Experts of a small language model: width 256.
Below are experts of layer 7 (counted from 0) of a mixture-of-experts language model. Rows are named gate (a neuron's input weights, with its number), up (a neuron's input weights, with its number), down (a neuron's output weights, with its number) and show model dimensions 192-255. Each number is 128 + 24 x the weight over its row's rms, rounded and kept within 0 to 255. Numbers have three digits each.
Before each expert's rows: "gets" lists some tokens that make up at least twice as much of what it gets as of all text; "comes before" lists some tokens at least twice as common just after its tokens as in all text. This comes from a sample of Wikipedia text that the model never trained on. Tokens count by the router's weight.

# expert 99
gets: "s", "e", "ed", "es", " family", " good"
comes before: "s", ".", ",", " and", " of", " in"
gate0:162157118124127122109119177144130104156120114097103159140126108130130124132151087143117114146076094126111110100086144136152116126148109124109069136079121113142098123156091104111158150150093150
up0:148096125153183140104109109066090120171148148134142128150094159121104118114131094060134085136081113156107112083126113148164124188132149120158143093138116129110106193151129155118139129152129100
down0:106110136117167140096136139145112183130128133159170167191133093162161145146124103126122145125109139131109132169087109109135153155126171100124120132159132125130127138134074154113136164119128125
gate1:128159104110131131123099192139116134103111074152145112142128100152142115141085153131126137142162089144136169119115096126117129082144115102123098149125107137104143097117116135144145114128125105
up1:135136117126167113141111127127120103154165104125104076133094130093095141128171132118141105134112073138115103123130137154107102120104158083093169126156127094143173153097149147137134101115154138
down1:152119097082100122110128112097149107136132133125113122088168089129147139110186147138118140123162157099119163099152145130149124147105119098115098098107103148148117118121100122159157113112089134
gate2:108184112168115127130136098116102119107129106138127111126180085143115127118106171140179121146074092107084118083130114166102134133130111146127116175129130092139162124123124141068106144115148124
up2:113079145111139120133110095141085108122144122134108092137102116080138135075146125105176098102122085119123104136127128177113093133141112123070149113113108106098139176151112105140127146128091140
down2:109163159132128140143111136159139101166142107081103148117134128162103113161135172136153129131126143092118088141130112129138161106121124121162174140098122124102118087131068155100131113111134141
gate3:143106097113111129137111111159124080107135113162112164148155081139130132145128127146117118179144142114143109120108165100166131124132137121136139150106102156090120160125079153136111084146077126
up3:125155168179134142113118115161157176144101136131127147118143149143072131158132098122147113105081159117186152154093139125139118114176087145114119115071107152149106108108163131117123141104099111
down3:148152132141157149124091153112136144138127136156138120149151145138139080165134133108139126108151126107113140121148175115075105093126122138188139155182163162143114114126099168149147107163108154
gate4:113150149079163068125116147129096116116124134131108110147127117151154099162106107153151151102156164128089129125111113120133136097126138136078150119074135160130095095125114077159098148155136140
up4:086134176116136124108147093171103167110130107127146170160167110150138138165121131155164122092111101148156132129147095175185143164152141069124152145157131143152140130133144100125146118138184116
down4:102153134146141142118136105145116145162147117093100111087158121122121149114107116092133058167120128120125125082117102107107135187103160128103140141156100088136183105091137122130131139121094098
gate5:152173117123147163114144098167122088110169144152119075125161132134148137110130129114109107128119104107144132114141111076142143128163162128135137162108166185142123143098142112141165099131099084
up5:137098106146095131109161087158100103115129109148131111136156120103149131111124142092102157165131131127079140068131142137138146153132097120113118112159142166125103134139119146143188118166151081
down5:116127123151132152111129095142164065146196175123078110088172149112148164121150155151153124163080118121084126192125112093117118127124101131139164171127160131145125158116121116109124103130116129
gate6:128183156127126113118135122148121129112125125082130121131151104156155094119119143124142089132117136109139138084127138161100115141113170119158123151127164117146122099132167130149156114122114156
up6:132100142143117163131125116139113103163141181093107125122145119154136128154089135151108140144078138101060130141154135097101122100139131148133145131133131103135126093117167129110102147131175137
down6:130113128151136130138138125155114142085135119123141125115180151118120123103117107102109158122133134132119131146126105160125147136126126124132165159119104090118103135108145100140102158068155155
gate7:136143110140143079113165135140104114136104092132125112155143137143109128159094134114186138169149116091133116105107113109125131166122126129115124140102133169146112143142107080106144129153127062
up7:171112140093115132125112138125161114103142147126094150155132111121111115143139088108082145140132090116138154154137122125174155129129122154154108150162139156114111119110085165140115114139108149
down7:117143094131181109124152138175169153098145118110107127146121117116116136134145124126124110121101115148153113153108123145104157120163141104101089173107108085165144094129076121100112137138150145
gate8:169130151101121145100103130141136155127085170139101123134086075115114122140147157103089105134132057102134114130130125136095174147150138184120111127142114128095095137130114122113136116143085123
up8:103115170089117136150108139131142176162107150145132100101149159108125147134132138099139100101170081146108096128145132126097144114137161133134174090166095117077093149129104128123131110137098134
down8:134113140169102103166102123139064151151131144138140106132125132125133097154130156115115152156139142076130117185134128110144139156137134142110096098121129120143132203145165128164125113118073171
gate9:139137171131115159157162123143132115112129106105109108128154124111086140137121113083149100154145093123106167103130098175144145140155136122128108107130107137095109134150136113120095142117076082
up9:143154150144108146108161116136093164151111143159166164140166090085117118127176117132116110129133165125141116077132107175130093142158102122101123132080120163152146145157113089115123130160107101
down9:154119156088163153158190147110144114101130115125153130101123176148161164100132148105130121133182104136142096129091090077167109163140114162173157098120146126135110136099091145151100134084114114
gate10:095116111103130088141114160119153135116102152157120169124111131165091100136128131131124124131124108109092099132081133081111111131107137174109121126103109123134122107107111116128154153095116104
up10:166101115153069136127132090172128159100117144147092162098115100110140116133136147153108115137118163120112165133077110142148143109096135109041124110103118154130126140138131112116159125106119109
down10:073170118125117082163137099113124135119132092155144174120101141119109090104147123113157114156089114116132075117138150107144116157128120109113079086135133123143112139134115137092128102129147147
gate11:126105108112083128117122111125176087133105110118104128128103121116090144134119104098135137121101159096150144165090166106145091082148095131128128120131140147097089154126155137135146144130145105
up11:127124166123162108153145145091187166076133110132179122138146161155112119132100133123136148140148206132155144072129117100127122136084166121134149126172169170129078103102131113132121083084126098
down11:098116194131159127129150134125144119128075155167115137109112137166111104142118112146092097133089133138122110124145134168136090123122087194122105121130146090124172106113090111143119147090086151
gate12:184139132122117086128140142127153074079122121109099093144154117141145106163087113112137134134113074099131107108115158131117123119124146143110054157131191111145129122116088107137151144157111157
up12:116112078135102158114117124156096167140132134110149135110129124139134136114104089127080155139131166130119117118112147127116180129120112073160164123110099144121144120114159169106103087120178111
down12:090151082124082112148188093147129116140151149107115138127087107127141135116122129136125140119160164110111113111113147122153125171110157119083104156117135143155151114159127133110114158106111120
gate13:126142136137149063147105121122141129083145121133141149114106137119130153098169130105102143123143155119154092161106106146123111148136114116111147138137111148105154143136147148139107096158114097
up13:124144160091150097159145165085110108139113120145122095141112124146186118071120123162091146135134119150149137132172094142153120093112122166143147157112113132117101149139136108138141134168137088
down13:123099130142147148129131143104117126099103142129138098143168116126142136112115122120127118085190166143169163166158100127113115125143162148120169119144127113080072126144132110098181108140117141
gate14:122121158153125098159131137078139081136130149112109195110142118115122104179141134113142130135118097118091153143147159115122126148118167133156118141110136139147142128108127142157153143117124118
up14:112120126140122118116107110124082097137142117133080131103133173130106125140118119169168126123110145121115144132093104098119117146124153149151115121134127136115103126137112117130119122113130142
down14:108142133127184169141125128091114127112148138112145156163108147157144046138141093131118147082114157132112119125152176102145086172095101133115119131124139119145118116129150115163113085118088180
gate15:126172135097120097125113142166091107087107133095127152142107125123115132138126094125120172165130096131130118129138099110184110103163142090147111125110131144110090107117081104157128162140148110
up15:143077093174125115151123108121133159163169092134122108112152145098140137131126157115138139123127173143116142122155142095125156152136115117097121137145135140117160195136183137137133128111087117
down15:145166116127173145093139146107131158138139096127095088108136150117139081116129101133150087110106152118143116125128186103112136120101153125097133133094099111106103139125126107092131167112141105
gate16:122139131173155099099129170102153072155075092107137134130152137153123088090127123148151137120124141145139147116150113137136129121132115167105123122153130119145147131087140158132127144145103128
up16:142105174077152149127137104140145124114151134167150121149057119110066134164082136129093110109105105105092120119099146076120123109115168134163138146119130146129133114112104125166139116068131128
down16:118075144113131094123124112127152144110172135146143103119120139141157154131130133116155165102138098165117126117129103101138144127125137103141132148122132126143160131149083140136102121143106097
gate17:114152124136125085120117184137135084110127108094123108129148139147111133099085106132111148124130096125124123138120128104123120142125158148132085138128169131166107074080127149159139135116123104
up17:124098124140109089133168173104139115148134090155147123126162128077117157133123136106111180118132122138124092128164114107108093135143116114150109104140112108133161133109142155143113136142166147
down17:133128060122137111127119144164133151116119107100125112088162149105121136142156127103132123123111112138115160155113097147156177146172114101157144163167093144137128155097193119128111150151128080
gate18:136125098147157178118107147165150125158118163126138101139182139189144135123098138096141147119080104117101168140138128102114168097157116188084081141105136120155153106105086119121152104174115118
up18:155138125094137082124132160121124103113123111104087136177108097104102073158134126120104140146126111105145131137093125119147128099130168145115099149140138129096105105107095095168151122143119125
down18:103117103144092112132135091100098151093174116130156183149103096124155157130092090094138120112166116147130147136122107082116081147126090127187168128143152158116129109128142162135118143127140138
gate19:122176105086126097090104121109112127110114133092114131147135103140136108155148084164127129150098119124094128115108120123145111098167104138104135117130116130096160120138061082125146135115124146
up19:110119101146113129134119105112126179122151130138130137100160157115122148107134122125144138082153117151087104100156124132079127119168102133161143116134105106128148109137149177095072119127127167
down19:135108152147175137111150141106114160118132132150165100156131129152080155104126139125147146159127159112146197052115142098125116123107108109114110113121106124109135124140172106126136117151142066
gate20:147090102104125143094161113135123122138125094115160152159121101099100104105155107123115112124153140108163140157135116150176137108166110076101124154105120144128140162157114116132153141166116136
up20:140154159096094100076145155133145100126098138162146073126166140126113152147129131099096165122141129086101091147142101135177141106162142152140158126123103158147125166139150109121121089164143115
down20:070105142119104132157105146127161110136152148135105101122126125115128157121106173087169102106177150131130116136141111164070117107092148118136152165124118125117120158137116144095123146091113101
gate21:143164128102119135129128161192125146146113119074140126106156115146155122139076131101093111126107110108152172134139159123118130097124108126144097174101163147148144128101146082138160158112107163
up21:113129175143130131136152102131117157146161125094147109093162149117147161103129151101150123100170145162128108111164122138139115163107083096128149117122150113167132135160160137138114103104109176
down21:150130126111119119127132135111122133126152134138173066117188136158151137087139110124159129117132124147121130104132119132136084121130096124140153071105106139153138108155112101133120145130130108

# expert 83
gets: "s", "ly", "es", "ation", " also", "ations"
comes before: " of", ",", " in", ".", " to", " on"
gate0:141152149088131126103122152134120119125091095112088092105158117134144126139116080132140133144121150102130138144122121146151125113185131154104127137141131134135126102098112096161123106151101159
up0:092102128121149116163160114124131150097138146174171155155103158117054119135184149121137166103121117126155188128126140124145151162136152144132159124142151168125115171141104175139124133099112126
down0:137126072123128141164153150113144178133120138176141102157152154117158159105130122116083131136177134134134131097122140125123112159131117101156114174160139176136096107141119112110089119138159118
gate1:175123119125174124109081175147135111117151104108127161167150132074189130151091136133156104098098105115126159141135146146121151103169092164138121168137152109126130114148129127112144154142129124
up1:091111118140105140118126119120120120108163128148166132129115127101112146099141140135153097104131134138103100152134116084150134126120115122170166112085140112123126147150108119126121110098171154
down1:091118133109114069102119131123147109111140101123115145099138138131109137135142123153144148137122085145183151141145168152133106130126107076158127082147122168147155120164148147091138187170084141
gate2:139128166182135110156126132139131089103103124149135164138175124108096134132126134093130173106095136143167135117111104097149122119113140127109150112119110134162087131163151089132125130102098093
up2:113142158156134065121159138091141129162130086081108075133058127172090130124143087121130130093152114137140121131115159100127071123128145088084146113184135100099137161170118095112138160131120123
down2:150133139135185110132167131101132134140149117145114109109105112118146123059099165140131095173084130116118130077150132138131152104142145140106183181115154119116142118140175106139132131103132102
gate3:150126139115170138124079141101144122146096105113124129150120126146077099149153109132135150111114098128145144133109126118177155109129159127125109115131118137156136097123082118155151158129115121
up3:121098156150158170164141086106116145158130159127160131112150121122129140109172132134135113109109123140108115140116147109124149102085150193134181129153095083139153092136129174118118139143121139
down3:182145100130135099157157144127190112100139132137111113088160117115107133162144149109140145146137120124082126107175151112116110137176146125112182108126100145154081114148128148142096173154131134
gate4:150154112127152099106108158158147075106145099147103104133146102151146115128116097142090109094111114149101114077086148091120176128158116127089128145082128147114131152086119094125144137140097174
up4:154147095112158140110142099109138163085115135106105138168151104150171133137118122142116147137107160101148145119143111122123174096115130115133089125108068138136147139096107144101146150140086125
down4:109131126145165155126134116100152110113116155161140153110110120102099140211121107164142173095141123140121123090146120139103155162144086171163128131149159092166142111136131188118088135148163130
gate5:121160145090161111123104210159134121147111093147118094108168103138155116144120138083159084127125097111137135124157108123134166095147123107096112175147102133119131093073148088122186116157131139
up5:110133118128152132130116127136130179139166099079156116120120139122131150110144133165149085078177179166154127118098140119133154150145145100122110148153112134157145148094125101176112072150151108
down5:121125105132124167111164117117109144135141137127131111141135088128119123124079127162099105152137126123110124162103157121108147154134166103155156145136150147107170068116122164157152143149104152
gate6:139105137102124080112145121157136117140123120076119111123102111112108128125118100124134117123093125122131122172102116112160105069172130116077086136141159121090129154148110112145130117168103150
up6:134119156135153105137138136135143155138166134152161094162106113144114148120132116133119117123120102138115081140133097140154108142134135095098091137165108105128135117153098179080090143101152131
down6:129123121083116129164168159140123114152149136111121109156100181152104111117161138138121118106118091115109128120130110125137085140113188082086092133141126125144099105121083118113131134119108147
gate7:105128158114152129155088159128114143100131149107153114120097133122135124132136178138164143085123132154167096106134078099131154127164162123087148128124094145127102139110147136144130112143113114
up7:138086169102079105147179050119157155166082098150107129062163136099175139147141126114158118089147156159095132180140123150121111129144093132115144129134159137086129128145143117099128155124149112
down7:161123129120114127138146132118148105174131119094097115098180095132147095085078135079151103147183113145090144161118106143118136132108111122099173121103173153094075096114121142122113168111064134
gate8:177111131131130119096123113110142125119156089094108109148144122147145124121175082126159083173149118111135132154140171160114174053108117124119106126118122138121151138126150142135119132151130111
up8:156130155135126110136121099115116099121109161100135116148138135136103140091182130142204110126135142117144100112139109136131099123134117127131134123132163137155118080150142158128133113134103053
down8:153164130127132084120126154180141148135118129122131151154128134096126116151115094132151103128127086099094118123123100154140107149141141100107108125078136166122087157173110118148116169115153153
gate9:155164134137152122106113165110143123087097106105104114140172087139100112146117098108095160116112119114161146105135128113116134104152120120142128136124125148122092136137070119157120142149152104
up9:101157122135092105121105168132125114153085111106147096128102122126087111137138119188158168164142146166121114134160109101147120147145128158154130108140154119080130137106120104153147127129158138
down9:124152087144099150086113105123098107109128073125093103164119145140140199123147141146136142152128150136161089142120143143126103075086087141130134137144144158166154147137155126122136131119156133
gate10:117101092107072120118097135154131118144118130066125152116118097139117128108145111099108151119109114133107133139064186135141124120143146128140129155099153134148143152133140143162125160139156160
up10:126132111123106150164137133103114139163100118118134104103124097135111137137183145135152121155115092110105081076137184169125127154113128157108145111166140109137156051105122154124151144154150108
down10:118151120124133127085110150116190127122166138136138093130115107147162133122135127130097121152132141153129159144128100136157118099111134131132156136102138170114138093116130139145150110157152110
gate11:160101137118159139129167159124127087116125112102109112173108146141088113156153089114146185119107136124139124117147132104145154105146117146071134106114065126114104126120112141095103148121146130
up11:159146133152112132122151173118134125099136091136131124118099126142127121126108097113130153152134119147113143161154140119161131107160102106145128123172134130063126148131071151103127161127167136
down11:181096120131125118122142133118126123122083149163101090101129119118077148132149127111141135139139105137129147142119126133133119112112102145169144134130114107095158069102104145097164184107128110
gate12:133152124113106092119106173109137108137104094115108122143139114193121134132122094149131116122128077104130160130155137133119122084147169149124073107171151127122091111121121151164126168147135157
up12:171165159115129129113098136092117124127096153153103155136137113165138114153143103086119112138106104129179176115101127133150128089130117155131140161118091134103066138131143114106132152168091174
down12:146120106137110088127110125102110107096133165153146122157110153101123162123135140111070116058164120150133115079130159142114107099098146140126132102125131127160136099121156151057103155132157134
gate13:130113156095115114113153119202105126142099120101146160112139139153111103078135070078109104100126104139133115139072138138121105125128143132132120117077149142075069126137112155073081169115120137
up13:117138104144158105142111119104132148133184112136119131138122105149138147163183127165149156162092092137189136113128124167172082124077144084128148119095127122181119142131146139096114171149153131
down13:118084157144156146118112084125128105146146155129139119134147115097153137144106185079091147125112086089125150125129118129127154152148125174089109147122152114117080126154157075178109086132103105
gate14:169133131148128124122114168102115060106110089146133152136122101147103118152132124146146189178103159117121135136135129137147127116150111124106131084165128126128101112086092113123170125119112100
up14:149134094142156116105109157109113099137142153158142082172131114141176146114079093104104149162110132111137128117125142123079152101116157133117096120129118127157120151111135145103201134127115110
down14:103144166159085149138147126188080169141104122178115111125102113123105141126121112139130101140126139124147083147135143116114149140095120124153141092172138086120100172149140114068158166074135120
gate15:138151073117132115105102114162124145107111100117099113140115070129127139135094128136089152161143115120121141142113135100115132119128131142146107092154150155154141154153099135147139120163128108
up15:112155130119115116103107140100127135127163103124122121201153113154134125139179095111112169095120106107183141112134148137128149097115088137123173135165110140160080111143076129128120127130154130
down15:135153132158144118129149091106174146095118097139127176082159150132156040140156120141119125119147095103138116126120198138163165162161114113124145130128115161127105131124154161109135124129120150
gate16:119127166087122129140123120162132079109145122158125128133114146172113118130114174136097151153110142142153148139167133099117135137095124127084125107143165137114087135163123112099105092144124141
up16:140124110132156165119116139087149143146150137113123113149120154129120129150153126110142108118130115109151117147143123206104111119153147194084172138111158155117141135140112082112105176131163097
down16:177142140099116143160125155152155124074100126146140093086146117148097141117137075115179141101165080101098138110098116106071090101109127145110132112146110144196090096118149081082126174119109116
gate17:162125147131151087102127128173149128132110116131105159127122124114077113119088140118104142149090116116114144126148073135124127107122156153130093081129145190129076101147091136167157130158067124
up17:134133082127130128119134166092139122103145158106133077137095132139166116128110124118114133121142142117196123105135167132154137189121120087134121157155159168091144140112099090145132149120140108
down17:157090136093137134128114125116106127176100087120141144160120086119113140124086173108100180105163092147130175138133120094136091130116102120160142103187152124126131148117123119166102086117163143
gate18:131125105128154100135122128104126106141130152127124102132158090041119158109164134132143178136143122152127134149133137129112133127104107154139147150166089137141155172086095107120158118142138099
up18:118108107133162139170140124100109088141124161125150125132148104101099128147163150123155178144121105173133161106097171116171129145141097114142120148154137100148159162124179118177162088110099106
down18:077110120141143177192141120078099128178119142119158154149126123123119137159200128120165130117142136165150165089151123091108127183118148115105118153137116109143152167162114147183116113146121121
gate19:120143074131144130126119153135164144134125133123118124171129143110154139121053085109159155145091134144126163107141120167106119131110186109121132139164145156153099127080098104140170150167128116
up19:156110103118078108098138130138167123132171108106110141127141108118142166126094140151141130124201147111136140113153097136130114118166112087102080175130144162153148113111145125136116101152152081
down19:116085118095142164165109132110116121147147123164138152092106114099136069116169143144157144074107105140108113105145168133131107124135152132113073099110115111138141142102101116147132100112119164
gate20:187166084118133134086074155146163099110134102134127102129158095131061140168071138165106125098111126076093170135126122121123159130156158122146118142113146145124117114114131128123107122149142114
up20:149112142146136124125112103184125139167125102112146128114095140152177156107142153116130133189111136174147090108124157124146133113075098123143154084122113118111133147131127111103105129138162128
down20:099145115106123116091129140125167154161152111178158097136124104169105173149124117113109129143120109148120141124174166111116113180192144131147088082084177159153116132112099112139117102127123149
gate21:096109160150135132124152113124114085093112146100122135120146139147127128129137130117137153124124132128138113108149095111115118106136152145128117134079159133184130092083157087174137092103125111
up21:113143174108104123134123116136154105113139152128111132112158123116125098160124124104136179111122119124136123075176123147117143176113135090152129145121128118126136146134148101102146107117165080
down21:127155154164137124111089154103168137176140161127129108113112106165096166099095158113110116141130107140156115144131107179142123123157133128160126147122119091110134115171083132147098128139145149

# expert 69
gets: "s", "ers", "es", " people", " University", "ity"
comes before: ",", " of", ".", " and", " in", " to"
gate0:124141095144103115103102154164121135107137105152113154125173128138105120135097110112134132115141077108161121109091125133134109121119186105142078120111115138155124118141087144123139158178136114
up0:162111153122153139160123147096140112183104166094099121125132133175139095159173163093101125131112152124112118097159149123123148125115142150116103141121100114110133125112105093137162089076141096
down0:135119116139091142128131096143135109095119119160155115129130126168128090095154123161112145149116125161133153103108125116113090117138171149139106134134149115142122119122129155169105080116141081
gate1:174130115117126099151129136091143130125135170093114140170134153136148121147134142133129119159119115112126151118101167147129095126114157136145096149117154150176152106149123120175135149110117155
up1:112155156147157137154129101087095143150093129126142142135115121135053111089155132076126106129128147113109173123137123106137163143122089105115156103107135163143134135167136121149165123120123136
down1:106133105161116127145142114114133082120150173135074107114045108155149126109145142121145149126115074096125145155154178159134150128146147129122088145079163126098126098177162140180099140111092157
gate2:130138097106133123150131138133117083131109102105105144160105121134092122169125126127108133132110092117106150193143146118100128101136092162124117168122123093141123143139071116150189131135157096
up2:111125095175138105144105106069104116113131077118123130157124122153086149138114156149144114158136086149160133146162126110109080157134135115109107106131126118117134153111140114136156068117115102
down2:101114100126127095106080135160143089102139110121099165116114157105134120124117105109133128115138099120125129146101139139109116163142093113104155149169136138109125139107094115126122158135116131
gate3:163176160102119140171116148133128107120094120086084109112127129133104092129113091124148156124093082123145125137119128170151158115154154156068101127111157137140107077113099116143162163168105122
up3:130103179123122167169111120164068104157137125132121134114129140084095138145149154185155093152096113172112091122144159100168139119151116135109163113115105121139168161092123131149157150130154127
down3:140163158116119145139137171123171142093073159130096113162137157120146124130156129121120182085100096111145156118140130148113154107122120136181127160151127130113156133146148147099123150154121122
gate4:139135148145096095136096152148158126164122086172141105130127135086105139140186155137133096107147090126107157103159151147140125122136154130095112147119125149150118114142157108144142166097102141
up4:124151114145146103113128119158105105135112131156126099148144155136137169067146130143068097166118151138115169071118091120138121118131133130114161109145140152125084120139144154123126110153160111
down4:171110154155104143166099125160119097138163122123151151108096143125092125159186148136123118133137070123084126131122131162168103122095129153111110154132122134159138133162187150122127147079091147
gate5:134105105098147119132124168156098122149118132112124143152183118123096119130117102147163118118106151111125133125093127102137146132123183123133106155144165129126144147158112113169154149159120136
up5:098110116125100150117102111105113147136124133083146183126146112128162151138123162135117158108122168165142142105139183085157109125104113145119143124117123088120151120136162145138132115062169136
down5:120121155122141122070117131111140136118177116164184159112162089093137105113124134143163156160140116097140103079125136150157144143133081066129117106138106153120067139136089180153111144112126137
gate6:120127118130133104132118098117123152141136093082120121141113122118107126171092127145150158101102115107129136099131132120137159103108155164117151147139129106125106140119126132137156120112137051
up6:146110090149103102141119165107145125113115157143124161163131141184158114143153142150121116124128105114114165139148098130131121138141156154091087154134156123140152060125106120122144105116137120
down6:122149113154102121100099118137152060130146200136151137167091117140143120133127200108128155113137118107150113142096152132176142154122132154115101131118124146125099114144098133123134166119131112
gate7:127122115135103159128121170157170125133161107168141141148122124150098117115116120150134103130152100096135180072127174137114104116131184165163076110122145157191109149105146085195128130097146118
up7:148123079142125162111115151137125091162118167129100107164118184139133127171120146165117095146124157089128123084104098194105130104156110132113073097110124108148112139177107119155137083099092133
down7:114127149108110111112167100120139092111083115152095132115170103102110145129121099117114153105128117171108108143119088095103161151126153136139106126127117161097127091138116169103088155149103115
gate8:155142134107098118157105136158134091150065104150090133145148112143109104141115117114136161165138122090108123136117150132153132106172135176109110145114126118159104091124134135107155163100065102
up8:119135166155139133130150160123147117141078124154110116111133125146143082165122172141154112181142109114151105191110140133123095107092142140104151156110174182112104126117146117107139145128129102
down8:155154156132139105097112143075127143170088097091112111125102099135149146136151139144127141162145134125124146098131162106103108099151121106179136142119160132106118151128144111114152139145185120
gate9:131117072143123122071099138147133122141126112110117072117172105131109108159105113152125150122092141091101156138123176079106148079147146130104116116103130096140098139142072122168127141140114132
up9:097099137150108154115154101090100157143142084142153150133112126083135141121123147157142140077122131146104146157176111097160107153132146136126138082111120098134158145144159143121135140103136139
down9:136164158121112133108129128113149135108110125106139074165123143139123124116107113133126145135156136130146115107122136101123149074116092134151120158124117141122068105118130125144136102152107109
gate10:136156110118115120079122118122140104125124139101096117139147115153127112161110118120159166126120126119114162156120107134125172134175122138123136118132158098190114115111091122146126161156117099
up10:163150102118095171127108113150060116115109136162097097129171113158153102154104115167097146128143145132104156107152135068137125087170157140125131096114157147138135125080114147146105113120135162
down10:135108174122068125134160151125108121101150081142102158140104088122137123170154108138126102143112133167149075140116094136066118131141135104141172118113096091116111145128106124127132084155136114
gate11:154157109085174133149133170150158114102081134134108132161166133144108100139141104131121121156114104098124131138121108145115200115156120110114096127117132136136121079138095125137134141141106105
up11:142175135129107130109127129116149141109130157167142136122121077114113119154142120135122114148120187102128103133155096121098126117150081126139155117115161110140145150154121112152130115148076156
down11:119138108135133104143069122115128105092165143131175167142123124101091137132110143154111124133139125099118125139136108140131085114071099126110134128090169133157141177159158153155139115128075159
gate12:145124105091152111118115129157113115158095128119118099123147128144123128119102100130161163137120147132140115111092104141152152096140156148094093158109134137123097133082080125175149140141116139
up12:152093132107105109173164105102134134146142127155130139105135173119124144126116116098126086145144130149100097149120121095144107114107114130181139158151105106130155107110065130141158158061108151
down12:151113161154114126128104167108059051164097108125101115117110139135105117118109150133107115171153120103128157124148159179127148132141147099138156126170145168117115113102142123114126124134118113
gate13:130123104125116128114111152130167113142128135136122095137131102125120101157108100145156137129124116104134120175134123152108144111165144122071127106101112160096116119149079126134153159151082146
up13:088080115125151126142159137139105124131133105120148120126093127116163138114157141183113092118148134134147127162154169161155155106150116123088128116107119120105104158150138116081102151127152143
down13:150140103112120138120080150117087121136109144097153162139098128134139125147132119084131160096107155139118175125121130162118110087132140178092145130141078130130146075117097143138164092115087165
gate14:144108151121130128061098191137134127123117171114113115132164122179129122140095147102121136133117123111098136137108176118118171124172176106117119176101120152116089117121116071124145165154109105
up14:095138121158126132117126128149136141163116140127158100095109098152156137083101137105136138105163170161133162166137133124156125114159121099133172123154138127122150190149144078114166115116125075
down14:151146144102099171100086146130148137102123116147151122118131153115142114167150143182139136082131115120149142127144107147137176125087132140147132125154163105136150138156195147118110108147150162
gate15:141145160109125160109130177163132109134091122084124129138114118169123092103149123136153132134134100106134146093135142137122154138147127137119145107134164152164105120137121115168180118097090139
up15:132123119116133136091118110085110124149088075119117146093095097101110124146110142171143103121091069110090122129127100094198100114165152165120133129120111121143153139107121129147131157151145134
down15:111130132146108129104138145162123120187156130203128125117152143111112145100109147147152101136125112125110118130120096144140137155116127176124118122124152132130074110167118108135132170135130148
gate16:102155076110133116162100101125124129135137126146141121123140152115123125100146127168103150157117111118122171112106137102153102120153170173128150140160110125091155151087122161121108098085146153
up16:141118126138209209125141159120115133102102116149128112138130116154095115092128155135139118132093084138137146115111181153126157108140139145142108107124148097124123153103137148114111106117083096
down16:176144133121083118158153164125154168153108146141115075108124158156102113120120144128112100123136092137098128148157119132120100113109170163109166144134107126125116061100108084170169164165157117
gate17:160115131110174112143099177127132133097142103134105103160170068124106108120100077119119104123124091084152117156094093136125101143159161165119143139133128183128088132103111144152159114136099138
up17:152150133141115122127126145151145099114099151092106148144101145157130115147111166103151139130125164118093144093151155104109134127136102135111095112150145114144143122159089088171139100109166094
down17:087097157170185168118151116133130109125110163144116148132147134148168182146148095065132158094130178101107159090168117114140165133122108156126167146162134094126073105133133145116144101128114116
gate18:148154132127116088113118145125169125147165102117116152142140125121163109166085144117138106138108100129153142090116124147110126098153129120135129158119130143130126121129090160188131139133148090
up18:148148127104162151146105137113096115151129148137096103135142110145131119154135119117163125161111122108113141146161114101146142143155117164130116151163154115097134102097119130166114118156111137
down18:094144171130109106160099160086098104123153111139118139114118129124082106159106127131111099172132121121158149166101124138091132123129148105137112146118106079111128145144121102116119100150163106
gate19:165136113111111093159103154133144138133110098131089097139115126125117132150109110122137134121093095104151143109098138168187134105130169130125130114173110142083131137117098114169164181132134135
up19:156123111111115099100123163175152112095100101104110138166142099140107103142115102105123145140106121086128165130111147117127147116170127159110101163115142135157079120128101074129138106161094118
down19:112149118141118129132101156140113133136111126141112092101151163136140150137129085159175168104150115158129123119100113163095128131127136164133152079109088122080136182088150146100089135145111155
gate20:131158126139122161117103158130136123107130091115094135149170108171147121167114097078121141097084114113141174087127111111122149120135140156140091154128106108119143117134110137150155157108128102
up20:136101144129146162137157112116117152145123116148133153125104087141122132128101147087131116073102088114155152120096163133102123191084142111129141122151101171088116095116160133127138114084138139
down20:093168142132125158155114110160126110118123121169156134099119112170104175139136115122134100143149164132140089160116124092141091127147095110143153114172162137139146138158164151089145163149154132
gate21:121111115092110127136135167128118085162098171101125094117117110120081111163160055158146143086110147131156143092107121136095133129119133125129135167112133116136135116095127107148172126172151142
up21:123107151097085164130153143190126106119136122087136086146108118137120135140140145168137127128115129132193084180096167127146129109145129170125120131146124138131139160071122116123110065121093143
down21:151136141165131160120099130117125131155150085072106129125151147163102089157129137114150121144134170138127135096100121126063153177152154112075074114130136111116138140131140141167084100153126167